Weights of a small mixture-of-experts language model, trained from scratch on English Wikipedia: 8 picks a token.
Below are experts of layer 9 (counted from 0) of a mixture-of-experts language model. Rows are named router (the router's row for the expert) and show model dimensions 0-127. Each number is 500 + 25 x the weight over its row's rms, rounded and kept within 0 to 999. Numbers have three digits each.
After each expert's rows: "gets" lists some tokens that make up at least twice as much of what it gets as of all text. This comes from a sample of Wikipedia text that the model never trained on. Tokens count by the router's weight.

# expert 124
router:449479494469473528511505534529488527479506506494540551540497518511516542480497516501467546521464484482510499509518519467470466465513469512479485511484486475498518515555497471465531490561521489500468496469515511508525522528509522481520473525535491532500478506498483517472534540531471497481510529519550505488541491554539481443502517481544512498513481518495502467525489496510515475489529
gets: ",", ".", ".\n\n", ";", ".\n", "\"."

# expert 182
router:502469488495493506465504511522465548473514465477544515504498509505528529525516494507488509519440473477511508475499497476475502467543480512459466519495462501493514511506486501503494534523542470496465485479512533513540523497543554434510468497516513537476513496477493548491505503513472529501519530520524465492515487540506498481532530484542522539523503506522480468550518519466521472466533
gets: "D", "B", "R", "H", "M", "N"

# expert 177
router:471491511458497551475502530513465500466503483480530549512505542513488522530477503490478528525488496504500494503504557456479483476510479546494500525486493494560514538534461480489504528548509481494499478478514519529524490504527510495521477528509522523472482499495490500502512547533487526478524519504562495476549446497519471491488541457531515525532501520521474480519524515475536476476527
gets: " well", " also", " be", " not", " was", " been"

# expert 233
router:493483479468476521499498517546497530494508499474527522549477513528516552519494480500471518521454472500463518512503496496473514469523498532486471524473476460511524508502456482476501522533548482490483486482498524512505510495514516495525490544497498514465471503489467531502549500513447513497529493517505460509546480550522474442491495471500541517517482552494459472530512524464542478477512
gets: " the", "'s", " its", " his", " their", " American"

# expert 255
router:449506476460487520474505499514493533496517489508533507533472514547526551517501517507496513489461464471510464498522530483456488484536507507471476528467486485496508546517447455461509487528507483461493470495508506534531537513502536501510472537497510536494461491492489501473514533541482500508508491509510454488535490524526494491497501484517540500552528514527478482516524573489488462479504
gets: ".", " |", ":", "–", " .", " but"

# expert 165
router:456474472494479492484488510532503524499504474486508510521480508503501544538470487494467525511488475501503478481536521492454508468539465544461499508453497490513521524541458449491515487538509478497487483489536498519517491527522562459510473535517505513492450510506476535527527529524450525494536523532520452485531498520537472498489515498543515538522508525494479465503526534485496490501508
gets: " |", "2", "1", "3", "4", ";"

# expert 184
router:475466489511493544464505534516474511478503497484519542509487523544502536494467504492473516510514500510499472505532520469475479459533464508496461503473482465514543516529483483472548490505514477491507508489526499496527516501534537460561497518524540519497467491457501536516529516530471547471507494508513484481552460495495485491499530500544528543506537497511457510535504526487530474494544
gets: " a", " an", " is", "),", " =\n\n", "A"

# expert 10
router:499499485483497517473478509531491566487494499464548505499494533530543527529506496502479536500463480475502476491550513492460495487524507518493471505509480477512507503506473505500510534541538496489459498469499536539525526493517507469525478513538528544455503493485474546499512504501474535504532521495511453467519473524505496448505499475518516522539525521507480457564506523445494470484513
gets: " \"", "O", " USA", " US", "I", "_{"

# expert 27
router:459455472487486527496512525514450509480515497506520517547480526516546545519474471482483512519486500482475471470526523476481468499512486510504472524482521499554527544523505477486516498539507459469441486512531501504498521525505561480534491517513519509483495492465473512497543532518502534485494529518518461490501461565533505459507506497514516542543500500523468480514508508475499494480517
gets: "-", "\n", "|", " =\n\n", "\n\n", "="

# expert 217
router:493500469457487506470482497539490505446490481469524513508515506537507505522468491510499508515443460473500481508503524464463486489542476501466486500475480470516499538480479491451502509540504482507488472484545507543500508505512569479513484548533505507492496501478478496524527492548442532476501522514523452475511486516504454507489500492557504526530510490508445466523535514498492486484497
gets: " ", " |", "}", " York", " Qu", "_{"

# expert 89
router:449487477482495515468503517524497494501527485452540486538472560544501526506496509476485517489486499482518513492518541506501476456535484510500470550482488478523497548477458475468528513502514508495468469465531533533518503509512529503538487520538530531458454489467491517508501544499478498504501500511534504490520485517519492483519491445519557548506500492529465456513514533484503489494512
gets: "ed", "ing", "ated", "able", "ized", "ted"

# expert 162
router:477474496511486561490526513504475496466522501505512531547492514569526541516485462498481512514499509452497518492525523477486495496510474518502485513462502504507541541494489482479542493522540496496482495480528515502488531518500511484542480549527507531495474495477469523500539542529495501471535542529514481488510467509518456471506509501522513541504536519516499473525534556461520472458533
gets: "-", " ", "|", " -", "In", "    "

# expert 84
router:490449498453474520492520515518476513502504504478500523488497547514508503524466523481462516501481498478509478472528502498471501486512479495495490551494493478485541534521502487469557516517544473490480455466510522508515552544512497477519471509521511529484467466440452530491509497521460524474553547508531499473529483548517486478514519475524526517515524510530473468514513507462512501479504
gets: " ", " to", " be", " a", " have", " W"

# expert 23
router:499479496515471527490531525514490500479518502491512537512504543508510516508471507476488509495486460453475485470506550455456478463518436521483465512484478491522511521499478480486545508566543496463493462466531526538520486530503546526513478511519515528499476462480478509456528531532476516462524538501504489493547477506505457496505510490514532507553514497510498487516513510491500469477500
gets: " The", "The", "==", "History", ".\n\n", "9"

# expert 152
router:491478501471492522483496498528466536490540507494505527489492527534523562523473500477495520515446464499479492488536527455474492490511479515483497521464477484501553527545460475470512509524536487479489451480508543502510540536512522505499474514541516512483480500470446548514518515527493533481543530518526482486517490520529490476506525487519502503523525502504473490517501520489476452444525
gets: " ", "1", "2", " Che", " Gene", " Ne"

# expert 33
router:454467498490464517503499508530496542480513480498527527501453523550504516518499479488484546513470489493508499495529516479459486476504489528489486521481475501537495531549461486484531515552511489505470491471511520522504505523518523456511488514526530574464478468463493513509535514545479513487502512527504476468552499504562497495505532501548511515514509499497486460520505507448493475478523
gets: ",", " |", ";", ".", " ", " ("

# expert 5
router:462500484485480539493534523518510521469511489482516510520477576539493532532486478491468516543465456497487493490531543484444486481515463530495500498487501479509531537511475490465524524537527485484471439454507534540525502515508512509537471506528525512506494472482503503463547514522483497469504497510524482480527476541502494473528507464521518513503489530502498488510543517472525469471501
gets: "0", "9", "8", "5", "7", "4"

# expert 192
router:513465483460519534490513508544469545479535471461503535531494507532507514500499487497458510520495498488475512500511500510475494487521491524470441535476481498527534508502499496477547513533551479500465479453517503542531510530517518463524497527527519542447490496484486492485537497528448515477513494524503475509571478524520480483507513484505530521502495547491472479521507495474538484479523
gets: "'s", " his", " its", " their", " her", " the"

# expert 198
router:483450515507462511461488534514488521468538472443500536495492520559498539512483519479492503545492479474467501491516516501449516437515502526469467531479478476516541499496486493476519515524525489480459505458541523495516500511526537490498477526503509533502470473487507522497547502521492546504503527524523451493516497491550470468493529495531530512523510512486503465519504529464517501489512
gets: "M", "S", "B", "R", "L", "G"

# expert 72
router:480473510497467522474478495515503537488512478458534537537473528543527546490506491477521517519454469452488505464537501486484463497528499509503474532492491503534500511503482472465505534534507449506456483486523514538522496522516528465513497531521500514481469499463468491456545527510470519472491504510498504459524458525550500464514528478541511495504544524506467501533496495488510478472501
gets: " |", ";", "|", " |\n", " /", "%"

# expert 153
router:494501466469478513482496525538499533490485499501509515528504531516541521491515490500459524520446470451518486504542532473453491490518478518491471520475463456491500505537474489467537518509521468465491521482548495543529545512510524493499456509527515522495457500473456502486481521522468555495548519508495481482539478536506484488508507486530524539540497490516497487498519550469496494498491
gets: ".", ".S", ".\n\n", " K", " .", "\"."

# expert 245
router:469493480473479515506517520517491516494520501478510511536488559485502533470489510487440547515488501466509482469516518469490460495503504513472493508512478512530520558505501474475534504536506475507458463474531496520526515559536503487499474482528541543483469466466482510489497533532473497455530510517519483484529475536516490494506522475523509536520491518549465479534512513500522462465528
gets: "ing", "ed", " that", " out", "ious", "ate"

# expert 110
router:458495509481474546484521521519495534483511516498531523523454548522526552520475490500469505499501468500491508493521505458452477501527468508492483506476478479493517526566453471470528503532533485453489450481538530505547508503508515505525485510519539534499480468479495511456506519524495518469513522533544466483507467523514466479503515488529501501519511533510460487534521506491505477479513
gets: "9", "0", "8", "1", "7", "6"

# expert 61
router:476483501472479523467537524511493511480523493471544512508503521531510534505500462486515501553499490492481482491526524505476467458551458520464501510488465481521527508500502488486545510549511483491485467473503488511531508525504548503527483518514504535489508482486497520485507512525452518503510524533512492465525469495534500494544508473525536545536485536542464469528538516476513439470538
gets: " a", " one", " two", " three", " number", " an"

# expert 0
router:473465490503480510468531524557503499483512492495517518510513558533525546513485501482489502561443499501487483507514518489479504484510496520476493531482498438509519489511470470477510532531540474473460496459534520513527503522543532453522479539514521505494504466503483526484532497516463507510515540514533453516520480499526492485515516463502508504524517496553489451521496533485529495466519
gets: "C", "-C", "D", "–", "K", " K"

# expert 11
router:450461482470484528486516514511430497497510495480529520508463509524530545522507509490486502540513462484462502486510494464494495517504475520468484515486464490531511494519485446483516502520500470472490482505527515489526522543496505500507470519498529525507507466488478536475506552541495532512533508539537473490527489502545492479496562495543534540531513499545490484512538540490510499470524
gets: "2", "1", " mon", " st", " al", " Mon"

# expert 220
router:481476482501495521461494515530480516495517515490520551506467526538527506524480486494501523529505489498499484484551517473486494506513467511521450540490449469541532512511449470478512491499518479488467491445519520520498499507547504490551491512520529537492465502449464539476517508538476512514505522520535502477522453547500492494511544479523522517510487548538490486509508506489512472481546
gets: " for", " in", " of", " to", " by", " with"

# expert 207
router:488483475485510490485504545505464548484525496467532499506508532495523502517468505490446519517472499468479450492526534460489463490521498502480444524491497480537534510499483473468510499519504466490481443498513505518512513531509530451523465511508512498459473504482487525471509505535482518459505515546528501481515485555499500489485514454524505541508508556504465474517517518456515473479536
gets: " was", " is", " had", " also", " has", " were"

# expert 243
router:476462492481498532481498541536475508456524492489507520516480510515522515523509455505513518541484486467465463482491519503484444492555466529465458523492446480519509503508505476475525492515541491465489496475494503526527498505498508485516506518519512528468519477502512517491531516515474548503498500524526482491536487518534499455504543483517536520528504528501463458540493565481507462450509
gets: " the", " a", " The", " his", " it", " her"

# expert 219
router:485485499506495554503549544525490538487523468491536537524463538513494535508504495487470533516480487483492489475509515454478485496526479511454481539504482486501501532526456455499525492570517485497476492483542504506515523508511507466505493520507505549503469492469477518485540533509465520498542541533514503472565479518546494481518525505513523509520482534504476468528506519504517479484501
gets: ",", " and", " but", ".", ".\n\n", " that"

# expert 166
router:484481470473475511468535525513465508493518492468545499513485505499549546528501496499465529526504449500506488501527553496465497490516472525470450512458497488483509541539487505482516504506521493478449479478531535520547526528512523506501478519519507499470492483462476520491519497523489510487499509524547464478517439537500485478517521484551499541529501530481446477508510510478532486506496
gets: "0", "5", "8", "9", "7", "4"

# expert 29
router:450495489513493510483492525532465531497518477504558530543488533513526515484468510476476506553486458493503482502537550469491472492516454534500488498522495502497529514520475507468497529518522466468504479496555532505519508504521506473504463514542537540487475489464466539467508528508493551496516530520520474473501493538507500490506544457526535531535494532486464482517489511485496486496508
gets: ".", " John", " William", " Paul", " August", " David"

# expert 125
router:459473499496508510459486490527495551462522462477510527525446542532510522531499458493512501524495476479494474442525493501478488489545471526487453539499502502502497508518501484476508532519533452478466516470496510545532488530535512484513492495534486526466487474487480510484551540519470492496521495513503478461521475536518474461517515490536507481492555526495484487524525501470503502483537
gets: " |", " (", ";", ":", " /", "\n"

# expert 36
router:484494464465492523483503497535472525502526480487509527504488537513530539512502494491486536508449503492504467495541502461484475482497432523505495514490495443494497524557449487477504476500503493467484480500546517529493510501524543512546491492522501501467482484451491532495523512536479509476511516505548494479522453539520484464489536494541520520515498516486487479523517560481513474482539
gets: ",", " in", " of", ":", ".", " where"

# expert 43
router:458461514487487535486506542532478498471529497487545539508473505503500529517459486483455533518498498500480491501501523495488481471507505513491463490467474454525508520513467464492511507502484457478492498494544494514517518506535516488521491547518541513498471498486497526511527520520480541488508505514510471485543464495514471459497567505519513542532522514532465473541513531488533446488554
gets: " a", " an", " =\n\n", "),", " new", " American"

# expert 86
router:463505459467492524483508488534472501455511508473513490533498523528509565526472511495494508520472460511485489477525528497468482489543502514472489504470492497501515510532462493491559499536518502485469453466513516542520514500512544489510481544509534506491472463455482524487537515512488510486515505508546470502557500518520456485517512495560512525506516513512480488524511521497501455446508
gets: "1", "2", "3", "6", "4", "7"

# expert 181
router:469486473488463539484523514501508495451505484452524499539505530509484496535472492444504525520513428467508447481490494472494487495525470515479466518474497487501516527484479481467518518540514504466477512471523503511526535510509512488517462534504516514478508478481505525461515525518497543458490532536541480473517489534535428493523528509528530521513494512498480480538492531483498487495508
gets: "rom", "im", "m", "um", "om", "am"

# expert 80
router:427503494502481523467518530520491513487497481485523531544458520531501535499513479499503531555472468469500488510538539467490457456519478500481488498510504487485500519532467463491526514522501471509476459486529496517514487500500539486533480545532516553459485500495501508505524526551479532472516507495504488452545467523529491489527515498557518515524503513508493459515526503485499489465493
gets: " |", ".", ",", "4", "7", "3"

# expert 201
router:500486502504463540487494504511475528514497505495563500523497494535546542509498486491512521530465477468508504485518546516490481468555457516482451529517500479503512510518474488474522541508528467477495471492527490506510510508500531488511481531528510528470457477495454507480495530550491559490524542503538471468544481526519492505490531486547541488553504518506480482515505521481510486489532
gets: ".", " In", " It", " New", " No", " John"

# expert 157
router:471477471499494515479501512494458520508550512458506517532440499517535542508457504505458508521469475479493494511506512438478480470537452539496466515483496484533503523511496442456498510511552479472482476502512494519490508512508520484519472492514530512484492511462475499454505517511478517473510513511533500482508472506539475479521526454516527512513515501506477495551548539490531489472534
gets: " in", " ", " was", " election", "\"", " Championships"

# expert 202
router:491502464492468523477500522509507530507519509489505510506490525519528535498499519507453526530457492503531497493545502478479464475527466538497489516511491493523537500539494492466542505538510475499491468476520487530512499544515530477553488540506512571455474521471465526490526495527481505494530513526513499443541481529502494469517501458514516527528479531523497471499548507503505471451515
gets: " for", " $", " on", " after", " about", " US"

# expert 126
router:463484477498495512461515511503480559497533510464544511536453528512529539493481486481512524511477479484502471495507518481480494467517448514472456526479491474485509545535491490483525490500517475485490496471511506532508482516517537452515468513503529527488446503470493526503540549512473507463524525524514482466517470533500494481512517474559532517488500507484459493569518497490513475489499
gets: " |", "\n", ";", ":", " (", "),"

# expert 87
router:487481506471471513493530555525491533500511487447527497496464516508511524505499498478477550500468505471507495505516522489466484486535483525495497499468476470519504539541479478453502491535528468464474472494530500532519520527511523469505469518501483501473491494460487528496534529526480526484511541511524479482519446555526491458543528498559495514542523521492456481542506519495498486493519
gets: ";", ",", " and", ");", "),", ")"

# expert 54
router:456490504503481565512505534533470520465523459483530518520484543527488519469525502471482541503475505498491493504528537497489495481507515494498489502457480479546524522522475458466528530533504479485465461471527488527516534497534507461530497501528547515469467465498496522498497522551456506472525511510554512487526472526516479511496529483530497531502521527486486487520510512481517479486549
gets: ",", "ly", " is", " addition", " also", " According"

# expert 15
router:485453486500447528457509517511440504484544484467499524532476520523500516513515507475499531530504478450463495515511515488483475485507494490468466518452476479493506525506467466505568498532521487466487483470535524509502502543525532507499484517509514563470483488483495525499506532500471545504533505517530461499509499524515485496485544449508521531510530504496494497512508517478545465469489
gets: " G", " Th", " g", " C", " Bel", " S"

# expert 101
router:489492455512516524477528521546452494498520469450523504511478518519503507501497485490456535536492500443460526516528527477473469458512478521482485545491515465511532517525501482484536493519522485477475484489567515528508507518512561463519463507520532514452488515485494502479538504504490521501506496535559479483499474496494491475503546469519512535539509500508470467509519511508518476490499
gets: "ed", " C", " c", " p", "ated", " Bl"

# expert 122
router:467499489451488504505544517527510556484524506501524501517468534522495534523517492484481520540479461468468514514520496492459505471538501521490471499463460451539513540520477479484537494529496480464492497479524516510499514530509521514545489541509552499509498488477507527478529509499444529478522506534507463489498486530519482465509505454501522491515530530522475467545525529476507476470509
gets: "0", " end", "2", "1", " season", "th"

# expert 52
router:446484463482504507484516499543484521465492482478508498533453529534516533541482511484470512520499449507510485491525542504475489495530485522511513529471507496518515552519486500471553521528506493480448462452529525515527517514513507480511473517538535513477471463462502511468536499533480523472514508506511492492532471539529478488520524453530518515515542511508492476508500527484527469464504
gets: "2", "0", "1", "3", "4", "6"

# expert 143
router:482468485489493518494500519520482517469503480444512519533482511509508536488478528482510527527462453476497493499539533491486458472516487507499468522476486511511500518556462459485499496546519484507464462505520486504498495515502560485531487557511508521449480501494466507504524526539478562495537522520526502478507470534505494491508499496539517536518548535500446471530520527476509489496498
gets: " |", " ", ";", "3", " —;", " Nominated"

# expert 146
router:465468460494457505477521532513508509475483472488516556512490534528532508511486491492513552511492487494472499502515525485467470499515509506501488525481505505514504531503425492503506522502507462471463463459521537526545511510514506462505483527515507545467492469459508492478544495501495545492481499518529459481543472513540482490507524496552516518526527514532464475551530500473516484513514
gets: " |", " |\n", "0", "%", ".", ")"

# expert 150
router:471483479480500523515504546529488517478532506475527534518462518514521544523505516461491506512474460503497483503542538491467490479537473509492500493478500478519515513540482446470507512524512480484501456476556509515532540497517504491534464510541548507503485457490495516470537517524494551501505503507522473494507488535506488453482520467525540506545529490537467492533541533495503469484514
gets: "1", "2", " January", "9", " March", " July"

# expert 118
router:459490458488510544498512484524497518485531498495517493563481546505514510487504493477492550511501467499466498473491541475509494467534508512488475528467499460514525514500453493447520520520511489464495510452546524508517549533517520474499477539521493502491492451475489516456517544527465517503507542518541466483548495534542498511513486485523520518524499515521477477531514512505510503489535
gets: "ic", "c", "ac", "oc", "it", "os"

# expert 66
router:472465470475483521493482497503461492477511467509514511512469531524495514493481517491450543505484471455498501467533534469480464503543499526477473500475473518500504508521469492500500498501523473462466480495522516509515514544525497455513445509519548535453478503493450495520532495508472553481535513522524469473554470530489468494478523505513508522527498500544480477520509505494484456475526
gets: ".", "1", "ou", "ung", " o", "are"

# expert 140
router:470472484487502497497520521533497507457512481442536499552456516505541553530483498480471536525484454478484489475526525499468499487527503515489479498478496487508530559538492503451526528516513472449478435486508535541533534513510512500520497521517511507471484507480504533471515500513493500480493512502521472497511470524502474477510522481548516529544505528492463479527520514473493463480498
gets: "0", "9", "6", "1", "8", "7"

# expert 191
router:485489482474463538466514505507511532498514445508515493521497513513507500497486458488505508539454452485480516495497525490487453476535499517465476507456500468502517539510485501437514539526495468457492498471521549527491517515535533475535436502508505540499474485473489510502513499518455535497527499526515463451527469519476481505492501491549544522518519519502488521534511503482519481493524
gets: "ur", "in", "i", "ir", "or", "at"

# expert 222
router:475498504490500556477528545526476510469525506491529530515480506540518527515466488501491528542475495497504469486542517492489457482532495509487467504481488475511541537525495464470541501517515492475501458491523521518544515502500538499503499538537504540466486476486458529488541505526462507480529519513513490494542471526528487454517521494512542531519487514500467480538511547475517450494523
gets: " a", " the", " an", " A", " The", "A"

# expert 147
router:449469494477472529461476526528506503492524461496526523498486540531496516499491495487492530534500429454507500477498533486492489460499500502485502532494486507523547547502484508454523531516503471475465491451546529515521499518511477467533453504497505502501505435480476504483536526520494538501529540540516478495504497531501494464492525501548542510523491532483479494516510522478517477496519
gets: "r", "el", "l", "il", "im", "ul"

# expert 136
router:505502455481475544462507527506490510493503468501523511499508522511511502493487488475501496517462437482522498489523520474481476503533486537475465531490468468496522498514518486458514511508511492474480474488530503514531545504524523441510461509501511517497508469493473548493528500522482555485550530550539470478511470545503496483479526523546502521517500502507481486525516528443565486480495
gets: "z", "k", "g", "h", "l", "b"

# expert 149
router:475456461468459518477532525512494525493542501468511534533484543514544497479473483492486538502464488493478449477556505499493489500498489514490458527477504510527514510497514480470506515518514491488441460492507533520496520526511520490532471503536497524463486500465469538473517508534472525479522541503528518494504454556496506451508516472508508509519495533513488465497506522480516457495542
gets: " to", " of", " for", " from", " with", " on"

# expert 130
router:431484464462491527461498502520496544489529480497512517537491532535524517516470495518514543532483482486483491494544505503475481499529482537492474537494501509558504510541507462492524492539494501507465473470514481557490496544522530473525495492549488524459467486480476494480524530520452517487501530530509489488517460514511477484518525481532495516491505515521473485501517506499527492456550
gets: " to", ":", " in", " of", " for", " on"

# expert 88
router:483460479510476507473499509522475521474517487503503507518476536537546514523513483496463525539513476508511491482528514476457497501532468531477493504473504486518494529538469484482533512510506482504436467466530487508525499512516491508531491500531555513472456476464489520497524525496478555453508501561521475482532487519501478510512532477499512505542527501525444460498527528469500463508526
gets: " ", "0", "–", "1", "9", "6"

# expert 120
router:491463474493505514488491507525514518500490496485539510496475511522517540535504509489470525560447462468506489474542525487455493494537503552477471499497489491514522493493493491478491543543542462479455499463519509518556485500517517449522467499522525519474499501492487504511506503482471505469527546532510455495542457501482490469525519499515516497546524510507485477511517547460502475488533
gets: "U", "/", "O", "'", "A", "R"

# expert 139
router:446458470494504493485486521526484506500508477486545546531479523528533543498530484500473528538476469475494462493535514499449499470501473516471475528476517497512517540527473492480492544516516476490433465478514506527522511504525498487500484528510505526470490484454490506507508512526474501485495513514511465451541466505549500460507516481542512520522482527484491456495547517477503479479521
gets: "–", ".", ",", " (", "8", "0"

# expert 78
router:490471481488499521503463527517463544496501488471520510529469530488530505532479525452490526495497485469501462489549530497473475499510448495502468510494483487500518537526497486482508501527509470464470474477493496521548541523496533474529475495535517509466472481466498500463502509507491532467503509538529499482501472566511489484490563477517536519550513518482457471499505495482505461517544
gets: ",", ")", ".", "\"", " Votes", " ("

# expert 178
router:462472464479499537498524518544494509464544492481509523554483536532510568524489468484470506530477444485471516515526506473483488484501468503475485511483480499499526506528485478497538500511505486476486472482521515505549511518516516519535475535531502554491485489490471506493513520530504549473522504516516463492547464527546493482497515486518519494534511514505506489535517531460502464467542
gets: "1", "2", " ", "9", " late"

# expert 79
router:465507479488508521498472514517484500467506490459528480513464539549517524496491496502491525516505497492467488508494530471492499449510505506482471500470471500538534528534453488489520506553557482495466502456519516504518511511497507505514487511509535533481487479486474498498519525546420523479518491524523501508545458518534475496524537476532503514518484542508458456511534520496511473458524
gets: "ly", " be", " of", " been", "ically", " being"

# expert 25
router:462501446488490531484495495504509531488491491498529500549485554527505524513486492477502531505480477480463489486505515483511483493504508500481502552489488466519538536524505469497500485505525460474471497465537524526557505550540515495497475530541513536476504445471465516474514522535505495477489526504528502457553462540534474499508515502506523507500477512505460467520525520499483494455537
gets: "it", "ar", "ic", "an", "i", "al"

# expert 247
router:467483450479484503490456500521499543459491476448512527538465549534490509529474524497500519512489500478518485466527511506460484481513483513519478512513479499502525521532470480493544489530508474482479488467510499548501525512489529504532456501534507514460461505479458506510509510517484528492526553485511451472519489518523462480492509450530550534517538523493457471506508508483509491471512
gets: " by", ":", " |", " John", " USA", " States"

# expert 106
router:482489480463496534501506520550509503494524510445517540528468538526497533520486485482461496510469508494477527479517522498462483496508464517479489536486469469520554535488483503499543510535506483509475476455519527521512504526543532500536474509555524536484470489480471519503526519513474524452523513497515483454542510538507476474523499478517544517511487534527488461508535505493531491503501
gets: " the", " other", " two", " his", " their", " many"

# expert 98
router:452498484450498548481512508519513544460501491497509516541490549541524553526477469483492521547457472494490501485544520479474489492549483492498494517481498488504532533546501475506546489524517499488492482465518512507515527519491544500514495523554519519465470494482456517495510531530454547496541540518508473464517496545509485513516494489507529507510515508515481487520505521473497465488502
gets: "2", "1", "3", " ", " |", "4"

# expert 141
router:452483501505504511446483509545500521439542484466518504505480514516523527518509448487496518513469471477509474453533506491486478485524463518502456504494504506511532522531483438449510498552533490501486492461516494520501485522523546471507493510510484508464495505483484509476521515531449521497499515514521470485519463550504482469531528480538506502515527528494460503499558486486505509488507
gets: " |", " /", ";", ":", "|", " for"

# expert 59
router:480481479494485526499500533516469519484502469485549529542488520516547545518498468504468538520511490485504490493509507477493486469528479511469474539481490485511514539527484509497497548529511474479444495452519513534546515508509514502522488513511499524447471492428485523477530527523464505479518514508512467490536480512524486472500521469546500563494516520494490497516520520497539471453511
gets: "0", "6", "4", "8", "5", "3"

# expert 31
router:444478485493484513472492523513486504491534480491535513520482504505522559533482465493468508501475455497508479473556530489475481466523481528479478513487514484498522504514487499483498529524519469505483447465540512543518511518499514513514482501507510518456484491473484534491535507536469531469538540502529455491554491549523485479503536488547506548513502538489495496526518508500536491458500
gets: "3", "4", "5", "6", "2", "7"

# expert 73
router:466464491485483521474524516536466510477543480467555529520469514497527531528488462501496518509490494477465486482514521489491479473517463528500500500498494475530533522544491444460495514556553459440481479490499503532517504534526523488505471525517502513498504499498472527467530513516491524455509513502556495478500472514509464478484506455498524503500532519498489496530534502490524458476525
gets: "\n", " in", ",", " and", " which", " |\n"

# expert 179
router:470478467471455562465497513510506512476523456501501512512480512494512516489526489487491503522489437478487494503515502488442474509509501536490504520500499485487524514490505470495504516506497501473477494507525519531550514530525521463513471515536523528467483469489472557449530518526488521510516542545532477488523486550490463511500546463531505522526500526517476481504518542457535485467507
gets: "k", " N", "ad", "d", "ik", "j"

# expert 16
router:475452480492493495493510539521468565491549490474525526527478542499524523506472488461500523524487483492497464492511503467485488487519495521503461526489501482527529517532501482456514488547508449470442462489518504537499538543515510468510488527506520505490496494473476542498513512502471512478500503536518501474518469555501480445524528490521532518513504509498460472539506517466529488488526
gets: " |", ",", " (", "\n", " and", ";"

# expert 163
router:487477490478479530472534515512501492486503475465519498512461554535522540508527517488503512519500475483512510505503530507488486494545488577481499507487464504506499528517481483490530518533567470464467459474524520536532501512505524515508465532525523506497478468481501519482547498490476504458494496502541498461509464517519481444524503465562501535502506484537482482492534509502497483462512
gets: " |\n", "9", "8", " round", "6", " and"

# expert 203
router:474478495504490530481516534523471516453518456477504526539512569512524536511475479508475543535461472466463489522497544459483473466510457535501487510514493493531524527549502500486528527536539486491476465472497488526537501528509527505529489486530521518495510490482488523451522531514491511461521503490531496474525449515514468487494508450532491534514497507508484500523513521489486497480515
gets: " were", " are", " was", " is", " also", " have"

# expert 55
router:482483488488460514496533559526493499480553482493512529514511506519505531490485486463505518535486456479494485498487537507487471485544496496460488509495489494508531505511467452476523513517504478490449490508513483497517531539491525499506479495534530541451500494480482541515481517516473534522532545526512469485521507534500502481528526505534533522520509538539454462527526547482525473453527
gets: " D", "3", " second", "2", " first", " No"

# expert 195
router:487464466471503515472493508529511519493485486467518503529488532527501518538495515495504517529443472471520496493497519502489495504522494542457495534477484456516502513499457443477511516507527500483479480478541533515574542528505496475520488509538561527474510516485507512461512506515487537484527501529532472472517455504503476495532534516532512489516505502542500447517527543493507474483525
gets: "st", "3", "2", " of", "d", "1"